From a checkpoint of a small mixture-of-experts model trained on Wikipedia.
Experts: 16 experts in each of 11 layers, 128 GeGLU neurons an expert, 1 pick a token, a softmax router.
Training: a variant of Adam for the experts, 3619 steps.
Below are experts of layer 6 (counted from 0) of a mixture-of-experts language model. Rows are named router (the router's row for the expert) and show model dimensions 0-223. Each number is 128 + 32 x the weight over its row's rms, rounded and kept within 0 to 255. Numbers have three digits each.
After each expert's rows: a language model's description of what the expert responds to; "raises" lists some tokens whose logits its average output raises strongly, later layers aside. This comes from a sample of Wikipedia text that the model never trained on.

# expert 13
router:155132154118079132081128130081140108142103151154131106145083158096120072128105138132113178169153128103128120077125122097151126110140177183187132128081077138119054146092101098092066168090116124140163131088133134117127103181156106116100140119156070154081120099103123095135089088166136108131088153165132168086076090113167126131138148079076188147159059114135119073161106163101097094121123110139127095143086134084121155154064138114091159108184130155160184079169072153108130120191126066114119103122141212132153146125139098138088111112084173135135109161126128113126153157110135170085101119119120149055083159108140132151167198061164184165082141101112126057130081103168102137170180
Description: Short pieces inside longer words, often Latin species names and technical terms, such as hypoth-et-ical, tri-ad, pedipal-p, aer-atus, and percent signs.
raises: " ", ",", ".", " in", " and", "-"

# expert 4
router:088086146148183111171189143144155110136122113132134148115131120156128110107155164095119132145121129075128166222160144137175154109117138030109146116103078164123138164110126116157151089111108121126116099126119114133142104122116137110076147129204079109087132112096116118078173107081167116109031141120163098087053167117083128190182120104173118144075093106101075144104169116133191148095144154113157110132164152181124176129134201139083176102144111171126150163096136190123120144066114124145103073129080084137076098107153178141129136145120112071113120089148152167111142139179120167153079145132126135083177183140135144189132131082125167126096109098147082067170134149142147155093149
Description: Final pieces and suffixes completing common nouns, such as va-can-cy, mand-ible, likeli-hood, -ation, -ity, often before a comma or of.
raises: " ", "s", ".", ","

# expert 10
router:110143124150117097078101106134137173098098126143130140118170191130163187121152182044152094129111138113129075107153093094151127151151155087110113115125112165143189129156052116151115163162170129129099073117109135159132119167153137152184067122124160116166122138144156122134099112115096097124115060116125138137139182147131102171134055139099166125105112154116138113161254163139153098125115097153082129131103144151157098105113118187031075165070037146172138133141087166108162136128140145146169111169119084106150135175123157080140124122180097120188161121102141067155087119114196097151089102173143151161139100108122089132142104166089124126132092130124143183143110179169090100164123
Description: Verb particles, adverbs and connectives in narrative prose, such as up, out, over, but, however, long, plus -ed endings.
raises: ",", " ", "-", ".", " by", " the"

# expert 9
router:115145159159176114128130135117134213137128138151132199139124152144113125150168081126122112130174143151128110178124093105121139219112121112096183111167142139121079090140148116135076131100152091140162135083128077125152132108093163105168154114076124129143150169135162125109132161145098091172162087138131204087169155136140209057087149146110103136109156153098166172115151108100102117175143182115084163159138062130123188149137088112155103101073221145194111162116132129099101127129064099192138160114109186156188120127062122079117120119152127106140148124173126103095118087126113162166159129137140133183143127106096151078112124133100119113200078178157120098180135180164100120115065
Description: Common nouns and name starts after the, of, a, such as water, land, government, war, tax, Man, San, St.
raises: ",", " ", "s", " in", " |", "."

# expert 1
router:107124138122126122120138130136114105098078146115155128121112183142132133078094106149118129119144199102127084132115127107096100154132081142103163098124178062114138066170147145124101134117153081132049118151157203100087103218037135113178143144117210090090123183109144138050140185081138099119089126131118122150171131109121103064207117089087080157105121156141144171103139119136163121111118114117124163119148082216096125116114119142094091152137138090122056135161150153154114124106097154130096149089140149124139124152145160147109138151083152126120154176157093087177153136179145164129099151116167122179153136073092063057200150165141118133109094157140115179113114141170149080101142
Description: Opening syllables of capitalized foreign names and places (Ba, Pa, Sa, Bra), plus year digits like 1'9'83 in lists and census text.
raises: "s", "t", "it", "i", "y", "e"

# expert 12
router:136085168146159134134151050125133129104178141144160172142102097131072105146122107121106099108093159151127126168117171157057119180094130134162096117129137118079150139133128161143186099129127095159101159122117085181120119100146142131138184118126134152105168170096167125130152165116102136113170177111144116131134142144065169184097162161150129117115150127158113153098084155121074103182172138096102128163111128106068169079161056125227088114117131156143134145142126114187067076193132118143164126096107156109137136121100127110111119069109106191126110173159141109088158097152131157099176095124125129101200090092139134142048055160175139168105150174151160137154042131106190157068153
Description: First names and name starts in lists of people, such as David, Marc, Alberto, plus music or art words like cellist, music.
raises: " ", ",", "-", "a", "s", "."

# expert 2
router:151151125091149096104131151133106161167118124119159095074133104141139146136153094217117107123124094106128138089082165154116108077123153105115123161154158131189121140114130130110148125146139204183122143118124142134137147099115089134116147144095127157171153064151094133166088088143126161128145144020088136162093113073145142187075122197163098115152153172112136150140090132191114116143124139134180117098180109133154104150148149068129109120142178135177168164090182155120152126107144176086174119158147078076109112100132115170160135236198097113132126132123138147118117120060092064074101145153146120168151150229096146168118164097093105102129145126099158082094170094087085104142116
Description: Middle pieces of personal names and rarer words, often in cast or player lists, such as Pl-ish-ka, Le-and-ro, prac-ti-tioners.
raises: " ", "s", "e", ",", "-", "a"

# expert 0
router:073149077100125138148169058117125081111147114073128138141123122109088140081114155088078134118140117198129196118130173122119137144144080153107072163136127082155151103087060129113105073127131119114145129119145139131091164134125116124150104090143100109187143106137154132146140154138164166163220123155106160148128082135121146075184160085104122112114113127165132166144074105124141095079132104097111179138162179170085102138146106224074151161151109090065068138112096057125103151144158144061123162141098123123128146166150095114116133079091125171153134137103161109144127158140162210146151157137128107135102101145144155075125183114128169185238115073117130161067112127093112125154151
Description: Single capital letters starting a name or word after a bracket, quote, hyphen or line break, as in U.S., I. V., Bloomsbury.
raises: ".", "i", "ate", "ir", "u", "al"